From a checkpoint of a small mixture-of-experts model trained on Wikipedia: a variant of Adam for the experts.
Below are experts of layer 15 (counted from 0) of a mixture-of-experts language model. Rows are named gate (a neuron's input weights, with its number), up (a neuron's input weights, with its number), down (a neuron's output weights, with its number) and show model dimensions 0-191. Each number is 500 + 25 x the weight over its row's rms, rounded and kept within 0 to 999. Numbers have three digits each.
Before each expert's rows: "comes after" lists some tokens at least twice as common just before its tokens as in all text. This comes from a sample of Wikipedia text that the model never trained on. Tokens count by the router's weight.

# expert 20
comes after: "\n", ".\n\n", "-", " |\n\n", "\n\n", ")\n"
gate0:449540460505480506472493501469509538524539493487484554525500516537499516461532468535480493428496525472481513526477501528531522510499505537481521522540496495505508500517513490485546506504505495493480489541480483515461483523529487521548512478545491485483499522516492512491524477536428488513525480527480481498511482491508504562509463501480504497522516474462443520534457468490526477458486514501510508473502517463518493490547526499495547531506482485486521521497522476511492500470505505466458534507481505492452498485493547476452460503529515485500494510497441498524496485531499467506
up0:483488504518508515486460468521512500494495552465449518508495521538507445493526528473497518505492519490467523530472531488497501515495514495491514531546510478468524519490501539494492499539472482520498492494451488495540462499502477455544494540523508451498513517501543504510516464533430538521493485500477467504450545503480508521520473463483508506521501495494481527507433505473461523484481511488475499568507514505504457520540497546501520513518500485517491471530531499506499502499484482483484505488479490467486490478505515450448516562515476497440518498526487524515535497517487502536
down0:491505483486504497447500492461487477528485529490502515472529494533495471538480504496457475528475504510501489512477548495478484494500489545478508506528499527505501480510523486476447519523473466521510568499486539518495554482445464503480491485510494509458512494530519478525519503502488532494480513538481509508535530442481449540479515497504458536484464481514537485518498543494512503493478498498514539486519441467474533510531468490492489527533472510506482487482516536539492512526526503516487543533513513506496503534483476536508482561481476482502484546461529479550479525480489462475
gate1:496471466513478518480511513519482477500509472479516511486514501496448521447470471536511533470485544482508507525524502485519501470499472499452513515546480526502469533542529424465499514537483488512470517502474564508523495514484497569476479476472485494482531525498509457488531529462512495542446500531519523518525483513495523470483529487508475514475518512516520481505475499514481486504502452506473516486524558467466509500477505499512547499489497540507526485473476476495518499531465492478503516446505482487518461502530499536481520500486516496538527543520507495508536536473496463479
up1:469473497522502512493467530524473537509450510481523518519498512572496536481492498542511500501500441519515482482513472495450501483472426510450481469458505511525465475485489474475502468487549489503499509541484545465505536474528510505509469526508497484545456459483493505531490506496478481527446510524526506501552493513469480464481506463520517483492488488503528510514507490497511522470521500511493513504499506484508452534510524518556488528485478538509460475472496509531492526523522488544523513514482466507530503478485554510488496517536488514505475525523555510477469498472505476520
down1:497542488480477493523471502473513518512466542506509470494502495514487529452510497502504499458505486505512476517445508496525493504445416519499492443520525534534489516478509512472538496518509480466527530531504476468515488489506517494523500452478520487534516486486508518459454450506515522508513440494483528502485548491489483527515487555480522509460445496485528525484487468456490505500518507499508482521557501470505499535561485515479476554498472507487496532520538509497490469478476475489468536488487494515498482461507492519503464500511518477462503470509448523518467500497492492506
gate2:551496510483494487486545537512498454493510474477499496498522496534496504514540506486505519460478506504475505566519517486502534538490526438529475478515479519540480500508540539514441497485505517502498538474543525494476483463490486497509463523473497509526498502517484533510470512490466513486462525459484557509516529485504467496507523486509539531461526510451467490507480511500454526480501489522506509553487486479476497516481531508475537495501454516497477476495545518495521481498519450476544510519519474487493509512451471533465464501476472458543486467511500537489501487548492494486
up2:496485480500505515476528515513525488521496497460530516471471471504495472515491470496479531474484493503441475515491461493504507481481494493508504520465492432514508482538487529515538476512499481438489535491541524510502471464472545470532467505499477492508505576547458495525494482509517534482493529517473524494495511495481497477532512491542496492449504465504461499515546456502515493469503491494497521470542533513507537494522479494449528546516491501501471504500483505512572537510528480514465486507487515471553497516468455488527486492529492527484504488492497513543486508556531515492
down2:517488546519532486500483493514484515516469500533452466509481496471502496466485440507469492482476518521529527512518484491532487449477490501486481490493495500511488539509481497507491462513469458491502497502484524472494547517505520498489505472494501489473527484487527480517496534497450528466515519504531503493503485514522511502417537454499464495483522505501509501432459492485509496524541473490564508603517526481544508475508481529512492458498492535479505472471475509523516463547484513509474512469533510493508508479497485539465504517459502493518516510468507521491545525509536512491

# expert 5
comes after: " of", " with", " for", " and", " to", " by"
gate0:503560542519476519512473507493477502506482533514496488464478544458445518454491489505431501502534497483512505478503473467504464553495488501451515486525494485521469549519514484508476529494459528500477496471541509502502528487491460501467466542477517551526520512525524503498536513481537463514516513479513512525463512499492538474530513517493505471523488488497463521539487524533454482550487482511523490519485484525468516511520518475499448532518480468497510481473485515462562500494456468469466516475494483486524496510518495500529478457499504479491526498514508532483535521530521508491
up0:506514520489442513521466482526487508506470513468479493495495550511420499543484523485490478523501498513529541476540495512459535502539493446507468525490476500539467514490483526503503535521497555506536490452496479514520520505502476518525521456513479490534532505515493513517475480525500481473525511460512493526522523496515526463472503472444482534516509516502489514496468528518500481511508539497468524506529483499458442518495512494476488496480481459518545453470539502499495534500479490504454441482524476497498494499532559478510499470535557501500516494490477469520503492503503500503
down0:506480476492469519491560503510479512516515538557519549527487489503533470479478499480455496485488474536490540513477474521533511496510540454506453481464504501474529448484484505525468521518494491575493500507480501476519478473523511516508537439504509486554495491487472517514462468510493535474507504503489485481512509494498524518461489468510454520483491465474476482516480490489482493517473490536462473505482510524514501500490514501479524440503468522503529489501512505488537478541493473534472476493516507540459544484514506493503500493483516505510530503508526442562442492475517528494
gate1:516509505490510508501470486473477505527465497531473528502520487444496472522497524533487478504484481491502462462507476477490511513500512504501416481496510496498498465512452554478503492516501460512490532536523473495464484456473529472499506487462503502534480499474583493518538512517508497520526505481493548515495510485520521514509490514537522525541469506481531537568489496499490472531474522513535465519429503522549491502457483479472519493516550506463531500496479534466533521513479522503514493513494512520507512472523500465465479456513507493489531502519469525484477522470496527479
up1:513490513588519478503521544517497514459496473488485508533487536505534434473483503496515484528526518496481542488476507499567531526471487487458492497483493474564561504507524455499524489524483505508495490475515500493535494505513496453534504519530521496489528483511488492486488484516502532479531474472466498454494480499545522486537530473501499490515497534515469496484502513487498484499512519500477446463510471456476550521508493530504488486532484503524492529505515464509489500504483482510510477519492503500495453450568476466461536536520483490464492462479490487510520504476476530485
down1:478507515456516513503471490540496500456485476479476521485533482479510497533510533504472480506516530485505443554489448478531504504462508492501512476463540541518482492516529509468511498496498500484491526489501547519496486483475538448506484495514508530544527496504520493484451479532476495467519491469459546522515462494511488525505525459547495520509541460487503541488522535503507499496506506496487516534499473458510520514513483491520523543508529538526491554577476542488557493504478518515495518479536503539483506501443489523485511495479510462503486453507516497514497460491492486482
gate2:552509488530485481510500545532488476512476519490486504464510454528485465530487506508426501489536492511507506472504543474581477515503551474493526509492476505522486479522491468509496480502510494498493514473560481546524493442493497516509490480511478478485513496488521522512494492481495514518467518451455469451561528523515500527530505513519481515496486498514509545521514506506507510446510498500535495510547502510489499485490441528463487475495504481472489463494477469534476471506515477530551542503466506434526483486520529486536480492467509466509524519501504516511493514468496501509
up2:507458541500513492466461509495511527513545493521483449459492528497495522487481473490487547545483528458492477516516513541488481443491505483484426486494485524508494515502490486516504506469505510472480503515467514457502461541517531489448503550488512509483490501538477475508505510483517500519521479525488524509531516493500515496481483494472471493506509525546553471501514501523512479544535543498511497513476539516513527518508587499530546466483492468521493524468489545546518509468527487499490498481457484529478497456486466523476476510502521502500525454484519484487476500466500464497
down2:482506470564486484505505472507510491472524485511537466514503497443460526520527440476478538460512498494492480490504504483511472504473495540466521530523506539464508508495435502484480505497515488479498498482512549492468562500513540515509445508514479463482512505556509477514497558491508518523483483489466532495482479525526503493529479482484512549536515504512517530509482505498528506529505480457450515529536516517517474547507490498532491473491471459519530490481500497472517479508544536533482501507494542524533543512491482532520487479484504484513499509505517537440501511521479461517

# expert 4
comes after: " ", " (", "==", "–", "-", "==="
gate0:531431466474481496461533504525519470511510507516513491527499501492494499510544509483484494489456504501488524517521457544462455503507503526531496471448508499525539531461485498512462489494495547493523465456478476499509505523526493490508480497484457478494530560478499536436506526483531505487480535476467492524533484522539469506482507483502510513490488510469529548442490492470477512504524519529523528536554514491502475458479456520557483495512518524516483503498493522488506488470518506486487532514502515570500496498486495492518494433507498515483503487519543504477502504466474507521
up0:524459485445445521458500483489463490499499527490498493527563540503489496477528500506505495493483544504427507505449522550527513532486443534465499496492462501509496499456500512485507497475481506517485508565517471489491509508472455500448512515508523484484531508507509488488505534525502478479485484524538506513523535519469497499491539489488503468466524544489472506499482499494515472556501512504498529541499516471489486457543439514553499510483509497514528490492503494460470518537467506533496516475480498518514498485531498516501461507547469494521527524529523479508511505520457470504
down0:511458469474518491534489492494440488504537498500475516521498520519547561523527499548528513482496483489512505486517540546501489505493486494489528457491528532512515504524507475535504493474487523471490499486548491521500503460462493514513503495500523520519516492496527538475450446451513523506541479507510505518505556506548490501500506520511499497550530506505532582534503500516491483527508464513486472493546512504504484479489506474490540492491506490483512502480493519486472511568485531512509494521515536451557466487474504504540492497529491489447482518531538491462480455514505500514
gate1:483537478542476467479532487491475506515481469491502501480470473485488500496480470538479462501528528533531474521510514512517484497483469486495527434528457544509517500529529545488492491523497516531547475483512511524477576481510517527520488517509494513482532487525484475549528497485536545531473517492515499502495531521489513485529493480491478494482485504469477514474470527481502485489521495493522496534490524479504476492507486468514497503490491503508428496552498507512500503486519478464526526450503503474461500568475505479479475504477481483537516479468459453472502542532470556536
up1:487474488489517511500488509518542555502457497499499507492492554486456465491545509507503545522497502504524481475536446515454480502501496513497496534498558501521536499473485485520484495496501476507508513487478486457488477485468481496538471470501473516546492469485510527524481485536475509478522506527478518495447513434472504513475518467551500510488510511497519529533509474530479500516516499457478498482476479447474557479559500489498539456481514517524540480475515536488508499518534500542518474504484485547543471482498461457485495509497523526497515508514463497537490488506472545505
down1:463437527475452518511498473488456484512521516537493483483486512456500495511506479514494506460479471492470524487452530550470532541523487510492499457496496475509510537496512482499509483503549475495488492469460483515469479489504470518509536506481519540490493470497516524459505515469479548514521511487525478523496460500447479517516508504479518544500474502482522543504495470489499502524501498453466493493513532504488535537516511522468477482495496554526507488496545570526506504483520505494509515516440558498475472517515538539553493465479518514529479504525516487503526526504515500543
gate2:493527532463490493500464500551507499511480500488500486528500523501502545491509502507515482536464478532486515525517534484492490520510488479506470500485519509509483467535493507502484546470478490505515486459458487481528456531472483515546528501481481569500533510516474469489492490477516523498500461499497528476502506465424512470505532503483466479504518503518573481491450471515490549460508463448554490533535492503523525488510479515498509498472562507510495454490512470511490467499501495481501483503514512521521522520524546527508478465499521504483541515513512423470498504479511471524
up2:460531496519466506520521519491545457471465519474480510513532521489505511487541498519453536488532461500505487511498523477477520521477528453501458541491502469510541497521478520505528474552483427482495477487473489499501521514502505533531495538523493528476508537524495480488471477535512492532505475502456499557518511506480545507511467501507503490522446489498480490523440525537533517508497481537519495510447474509464509506534525447478454477477535526515476491506475460526495470491491513543516475455489496524474489489493473519506530471494512480487527495508497485524486493533505524526
down2:507510510508499485523500485547453514469525465532491552558512470538470460521480457473491454500477495505474495484483519494506524528533484485513465463541502498531503455449539496552518513525498465472481493515528523466492497504512473472511504483514488492464469515546500509497492464478540501532495503474474484475460540503518482514496503503495493484512487493514492505479505519478500528512517497461515485510487538445519523510483576517536519487506451475486480495500523516545514473463541528503535479477490498486485536533508499480519503554467545448462526493493497489530490499476498496504

# expert 32
comes after: " in", " of", ".", " to", " on", " for"
gate0:516499517449440506507490524484528496481524514488492449490495512495503508484548476500483465520532585462547525514535528502483488507479509508487471513474471469526500551518466492501470545508503509490490494494453475523486510484507462512505509502463463482479489500502470504517486481530505496508525481533503518542513508507524518523515478510466478490494438474508482505514489513557512500490540499473479470485586495477598503514531499475490549536503489474489493492504550501486490509510509457519473492510513544483509476488467508479479521513489490477492487524496513497460497528508497499477
up0:511507523458493562478507530498523468520487501521490512485493459510522496481539448506466513566458510491487516514499516480476499469546487482476495481483522474529453488514479505501502501482543534522527484457526527495490545496472511479538489499461505485515507522495461515512537510517479492457457494499512581475496516486517446509500523479505481514528491472535486525514513506522502483505544508509475543497523520505514506518501536504442494492480503553492471530500521504470482440523505465525500478513513500436509522496464499443492470469524489498471473548494506498493493511508513487527
down0:454446469518497493517471495528483515511492505512503500505490478498501494493514506502468530449511463514522490507464490541520482499487530508528490462498488502498517481457531488510480524534504487455523479517489502486506465501498459485492500507499482486482488511501522518476473489474498536500483477467550455497539510461543552524503501484498487514458579502473489488501518527531507522486454508480525496500454492483419487516492511512513494430522445482479495567490504470548490540476482522464509519482489496484493468530524485484558527489466495492517504496515479549517519487479478483481
gate1:471472504505475479518478505465512513489510489494466539529481528518530521498451495490427503512484520512525515516493443488519443465488527517552487509501497468499491469518499515474482534558464499506508470489493538503517538485482499533486516535452506438477503535514508527490493542538466492438475502497537480458565470510469491499500462518475517473503504491489520505512470481504492498494511537517520540519495480534480467482484475523506510480505552496496464530492449505497504502524500543505496456520505529524472500494504481518537513489530481495538507503504479502472512519505526490557
up1:485516496488475561481495473482499506496509516494531528484472484491521503458453568538524490483513528476482520480525498484461489504481506515518482495525518514444510471512514519505486474506494490499462479456493509494478509493493505479528505513487476512518499536522522477517495451537538504447478506515549491475486484502482528481479437525506514505479523461482497485440494485501504479581464489521502566464488506546489553486495500518501532529503473521494465485520480502505498512462516510510476483495522509485511466507533491553527512503508459522520496503485495449535474527539499541541
down1:520482507505511469524508522508541454537484487484518491477476484519486471499469512471505496445482505515475521464466474497516516504507504513493488536532458473497503506516497557522458488528526525470499527516505522462478494534521521498510455485494534467513449478526545538553500542510501470560470512502495461506508481562512501490472513508520512519484458513473550494466469515506478519473516491521490532460459516513473512518492484492535482490510506511543477513499507482512516499497479492491486495509472510512521466545565565515499548494526476469450503547495482482490502496511532493486
gate2:526523462454484534513511543514478457511512518458496471480472516532518467467510489520463497452483536507486476523496456480521505482513516509515524507482477502484482514490473532495478498487537487533506481471472468463530529494515509521522480474453484504494492531475509500498499515542496518539491507476483557520505524511512488507496475516486488491469524495465530523486518520534554478499553551500555475490505495483493511494495516518494520475514547507502503538473485515528526471515499459461472529541536487460526482529460508462516518432558497514479469544492460508481479473500496488494
up2:489511488499505500499535523511508510520469484503505507496535486490515472488538515480489438499499512474466493457466501521504510454547527495503509470503445482517484509509479520525480515524516488509491532512516500526499540476528451526522482477518512438503498517494503475486519488487479431506490509473447580460546485502470522519539481518481512504465515462523523512508489514512543457509540542481508503501551483471492471487465521513501497464536512520492539533502509517511497478475512482534462470541511523552485519493481498489500483465534498479499464520481484461482502496546545468509
down2:467461510480488540503505464503496477496495501529448515532503492477481544509475496494513516484506524488514518506538502516490544473496534518513518470458517457500485457521546493478490471489492534488491477495505518506481484534520478512497484515508491506489491483456530495509451497498493476507497431501543508463519489502504491522452494511508497429492516486516481516546526531545531494454514512482509476569498478482451447539527491512506485493478488484481474514484533471513505514505531482500456517519494494471530526467528501500535503472508489513531495536500487503561532523439508512562

# expert 67
comes after: ".", ",", " The", " that", "The", " where"
gate0:494498464494510528509515463509504509480451535444438512464481493479495513517480486520495530475515542479515494504502475507493482500507481478555554494472458487539509513560489501479482457513491500479486516490523547511460501486466448503500483489523518463532460496480466484510544498519529461473511442529512511480522531526534534508524488529479498523487491475525521506508484543505522520513498534476461508481530467504480505488543510513503510498486485433564498503477511458531456514504539468523503476554498504530511491505464521488500528493489499501543502487503534493493506509480486528487
up0:516520455477481497505485494571483481503514547475494520502529474495493500501493527490494482515537486491511495519470481479519524488517511494481442493494545485519454493524517520525478501501486475483559511512478532491481532488501493489482465468483505538503496487486529491494506461495475496470485539481531482513503483498498470512500494504511526510516491494512549505498528475490516480553471539509455513484479516553460530491536468463469529454505505481478492510482503571502511536475476453448476522484503560513504486507516527499507530487516474542511447509492512486514435513567539483497
down0:521473516494534535488482465469577541453491469470468519478499499480513488471534462530524507456495529523476494493492488488505509520497478510553553508502440523469528500529466447496526491506544486520454500512542465522478538538477473496498487524503509472490515482523481507492492526515528464473524489539457523525489512542497525498459526526503524499521502478499491499507506527518483547512502491513518486546520480501518476503487548509529496525482477464561517552485517518480478496503512509486505491528498490510507509489463506508470487493501479494487497505531499483427525460471517539497
gate1:489513449517489483502481503501503496537499486466513516513509506494504492500474465529480475533510534485474563491493469492483524518476478473477518514486554480515488515471516485499532516516554531544481500474549505482525480526483445469483508490477473510499542469498534503482522467499486437484523513485514509496476491452490515474472531512519505504524515507501492535493508550471510517466530504481464555500465497472528504482486509457425511524497526505483481517477531503528462465510539507454550501514565499503505549504494490468512494488502456499507527474523504534525457482510505516525
up1:499482479479492511477512518543495475479460523469484486488478529501518517511497496525503504476499518468498482484522512530512511451466543454539477471486463462488515509500513509520459498539486461492547494523447493512494514496545534512554494503549497502495479454493513469519503478531485496505459499506478485507485528515534483496486501475506509476490488494487556495469454487507483502533488538481509458506479464503456491490529483497575507495507489447488533527489489508487506514548458511497490507441496514553475460544524516545516521498523518526523478529481501501510535539523463542511
down1:494481473508503559518512474506523531477466469480495491488461450526504496498496484492543523527518516427497481531519461537457488472523504500497505491477478514472488519518504470486488499510490526505518514503521540464463521473524481527516514520476486483482471487455502511521520484531520505506526510460497554493538478466484454518491447548483555478524470497514492470503495521512470459458507507500470524560560514488497470534517469484491487560522515459534535489524503489515483458512519497537499482487528504507498471502500483542522527490506491516509487497515484512503494504510452541536
gate2:491513491515519511481462486543520502532482533484500498537499474525508484509513538505493507483506459503510538506484526506499511537463538526489481468519527517500477474543484524528518526498478493540496506496485523484499497500510427493517518464504508502451494495508534497519487422521543512490522510457502514493505477525512451497471493529492533487513469499505462524526507517505482518511502537449482443486502470519463501483550428451453487520497533484489504480553491538495501422498510471502495547509497487531479509499488484511540510515503462487494499497468522506511470533491518467532
up2:510483552507486412512487472472541502500543535522501497483524506487488503489470480527485494462487491472497487524508527445482525519499496488508468471465473480486501529502474524490491525517531522495482494531505459534491530521510484495538443517506536520466534475509478515481468489549478539507490480457491495510540478474496512491453479493499498514466516476535506493529500472521508513500486460560523490517497525484490497494508493450476516489459515558482552496490517526496521504537514488469482534519541490482504497483510528485488449518541532502531495535570494497466474495473499508493
down2:527500508510526529512486482470473488512532539511518511531508468486485526546485502479485530515488504492533509532478512539481503476547482552473509490500495525509536539514514467448479498466511509489551523469513499463529501502554557544484557500501530487498501474522484510515513502504508472495514532513528479509486521504497481498526534493492497508471522544538500537486484468488486471494488520502477535521492506476471514475489521464491528485496509455498458537497525492541526512486514453479512519443471574458528541516472453529477523522475549522481480517477499533509489496517512507521

# expert 50
comes after: " ", "|", "–", " B", " (", " F"
gate1:506500515516508471530493544474543498515497524483492508523479502493446500521484478507486468507473498455535504525513496485476531493555496513498506513548506477480474495466528519512489500529474491515459504509505510516490542455464457491556524519487486520509485459438518545499520550490480498501485474482513526497500471461480542532498513496471457525475452508504523537531515504482489472548556514513524522535472477522501522501486519525516520466488526520474459501502516527489494539513511518521467506502489493482495438493470500502464470534488494480540489509499468510478517548462478443473
up1:538519493488484515482498506474577503487511464517479494498536485513518493482505478488510518511557508542470431436464494504515481465472504539481474524521486510478479506506513507509476530462525489526544511503495485508507536483516462490489512466516502501543479473500511534523479498500486526498439485525503468481484499495473491538497503484503517466510467475495493473539472480495521510509512500536545517497499509465515525522488492523507503488494481542539454516477464502459517479527538477574543504477487496465512471511492495485480483566467481563534506506480497492539484501461502509511
down1:502498516489463510496479559495462513493485475529512483467476503526471479502529489577504521487504491528490536495501528504499497560506513463471504478540523488517503471539508476546458493477479533491538524512545508499481492519524541509493480505475498509457514501486498490514548507494475514559505470469477485519487515485531481446479510494525526470501482483586490506448487518512512502482497468538493530488475490537500516505464482478501502479521524492506474475459487481524535557489514519464487521536499511493497500482491484556485501467547518534491491475452494524521470481511481475497
gate2:522462477533497482462549443517534523504511471481552494500496495489481542490479506508452519463504509510507519528494483489540454502563528519517465493483482541505508514500503514512518530517488520500446482551509522488509469520490555508447521566511539517516523478508478463523477478507497471521469486468512518521476518507509484484435479475502514525509454485511509521532489522492499478475504483503544507524483527506463533489521474447495489511519519498494522486525480527474552542482498490519449484479506476469490496491483485502491446529524500504510488510464501502445501527497502485500
up2:520487532517495479446472476472526543485489548504475551479538497472514528472511483486541516462497529513506502489535508500516516544483507511531455475500508522494459494487478519509492507526478500480507484500498503549525480465456498560463523505498503415501522483511510502510501493523445506504507510463526540480488464547524502512476519506462496475492498488467500527517474517510488479523528513520527509518487540474504476498483458436487504549482492512466569442511504522503534487472502483493479518522493530485491490501509499505490450514489526494490545498501499470473520526503458521517
down2:489510511513577508465540530524502454521535504504533486522481522499447512512466506474446492537486493511521525505462487491529518527490485495503480516467507505521488481528494520482463463471482477501484482504479487548513507462524502528453536508493465472512526546456495536503489465494523523524511488508506518518490524496432500521503491498484525547496522519514517520546485481529521438544485492498510488497499531482503498516508515470515522468499524526519499512503517481562507513486522453485511521452460545531508494509482460544498486507499517486535507519499469497500435481465522522502
gate3:526503483468514469511503526456497500492449522533516449542501524502498536514481485493473500506497504462506513523501490492464479504502549494499514459517506543536520493478476514532530467494504506534526485491483492518479459494481465481495532470528531462538483510476512501483494483522565526504518503478485527484506529476490496480507504491502491553505492522516491497545475460525529450545482473487568511541495538549522481502481506506470498448458529499532507475514506504499493467488507509473477466527545543496475478485488505500503506424506485449511513487525513459493510482551483495490
up3:501493512503538493496506514501517512486479588537549533509496487495476519503481507476519487462493494509500474474524524495518473536527469520495519477491498480480518498521466550487521501521519503509521466549531474525505494452520460500513466512523512472525502509509514530501412419493541490501544519481470472461462537523541503512488496502495528488512540494502521513468453484472486451517506503464494525515512455498556474516488497485475541496509472495489541531514507505483496431501516492479494481516516507508467494498504503508513492488534529492465513487517479503456492463472502510496
down3:489462505541476513531520523480495522555501477505469496460466520501491465497523520466510489455565481558523511471514484531491531453509472519528509482497494540516505507472501520502551465495514462504453469513456459495515497468474500511546493456497460502514464485502498509529482507521494576512495505477479520484479490501485505492541479527475463502480554510516510493507504497454496497524521525473490465480492504495501467493504516487489521484494509511515489494458449479487557504474535523528498496483468505514508551493487516529502513517493507483473481476504485503494557512497481422513

# expert 21
comes after: " was", " is", " were", " be", " been", " are"
gate0:501498488535498500498514487420490555516462468458575515495490523511428498513526505523455535503487483465491538517542503494485503493487520511525502501557538466505508506505568499538504463518466493453534497481479474493527486483500479508535478534473507485508499553471481535524510498536471497503448507486462479527504516491486541494471525474502538519513521509479501514483493508514500474461503524487504556484459510458541496479509510483487498541515497492497522458499480508504480515491538481478524526484510500478484487501490477466514503489467525487491525488538519500483476457484513531505
up0:506457496536530509512526523458521485471491428548465515519496500490479488483503507522477486506463510494524495544568485500483498506527518486472495538512524470472480529483486503494493518509467501488495485467492447489520511508540499528515501501457511523485489537544474464491524496543487490489487500552482507433504472528464484465433520506483535461494498540501453531476508530526496509493492483533527552535496494455513524488501464476502469519504500507465504467480476508501528537521496484496485500535540502478522507487552485535497484499536549500513519526494515483512477479466495485502
down0:489511505542467498465476568496491436595563508502513530499528460475523490512487501513487499485461524500518493512492554485509519469457470461489452505461526527536493515504548486506447497469476480495500491535487488482518494485480506476499493475514510514528480481478514516514489534471506510499450553518535494499522472518535498498512500521489490517484506493516493520528475482471506508497492492500537474482463501491495505512496500496522474451554500517514538494520491572478513527503460451490522521499506503504531469532526531498493506499514456535514512527502515475481493525488536501513
gate1:468488495548496478506538509490524460505544494477506539480510508510500473534480499518493502506556515521502492504485511482513487531481493518482480475491517511490508520512481481493514493540483529487475513516498467485526479500471465496493509485506516433484555459473494470489481463505516503504479552521443496493509490508506547470520508529474539471497494508523536544541475508482492521523562505542491509467496517447517530470569455510475501503495526487485551456516524505435506486471544525492457504459486486508513472487490491518511438487513485517483548477527498504518490495507516476487
up1:518520444528512492479524473521475519511472509498506530488511521478496513516460474476490444467544459513459503479487499527492504486492551547497497487514494514435558532458539460495514495507531523472498498522537520503533490494534511503481497475489470514485567457467504508517509466510487526498499478512488476503489473512502502494496507475441489496472522497510477493483511484457518516487512504531485508535463549494524485529532500487470446489522525487535519509502513506476512514495472541522564477504523476486532489523509496456522539547486474518534500486464492505527467491453496483533
down1:504491510479459488509477438469468480448513504511521500532527498471508516497491544496485462557488528505543488544475537479484463487471503505513499528506454454514477529540543514510472467534465510465519520505523478476479439511486493483541492507483522502466521525492508524485450485517496479478467475536539510472497496532494489479488481511495463457497525501528520507485541489468519545476488497510493515513519515464447522495531499524536515484531530503488529486520487510507472509493506488486472532465546498513509467478508511513520483522527526512556572498457485494495481504524512488496
gate2:503484464490512454518466443523482491559478498490506527473528479521499521481466537504478495483522515498526450531480478486493522520518548479494522499477491517455517490486514520469510485470528495516471480487500462510523538489508495511481524476479491461545501474450521526513473498472495510561466511494508507501488478545478475477509507487510526538511530496520494526492476490523500484522507516445538479492483495517510517499531507543518471499505462502485476530476530520490455525476517557511474576494516475504502487543534452503445497501505558539490476529516505461479505477526505491484
up2:533498470502514473484518472525520485512520508475515508519488542479511513518464498498554482464442488491530500516495493509472463514505513524458456473524511510514500496479507473479535510509468521493511522532498571514528482486535477454499489514501488501519522476491509509489530525508499465494493475501499522490488501509473530552505535499497473512495523467515486497467528491462519531479503493542514498548510522498463521502490488505435523521461485572519511495518518466504539517508476498475509481463456507493470443503486514450545473544467448516546508484478532498532481466504466537479
down2:526477490502506509565483506486501507524485521432498502479500498470516517477479519505535498551459492485505485502557517532489505467524498533502462493474516528454531480473502518503482476518481498499513479476510505575450519513463522463518522495484482482508479488453492533511484539463479496526515480508509521526507491514459499507511502491507561518524499522528465472470495510507482509518520482484566486464513491529533515493506475511471523512483487502451514522508478476476488490528508441499477525505483536525520525487473449568483526540468515472492485512457517489506465507522494494462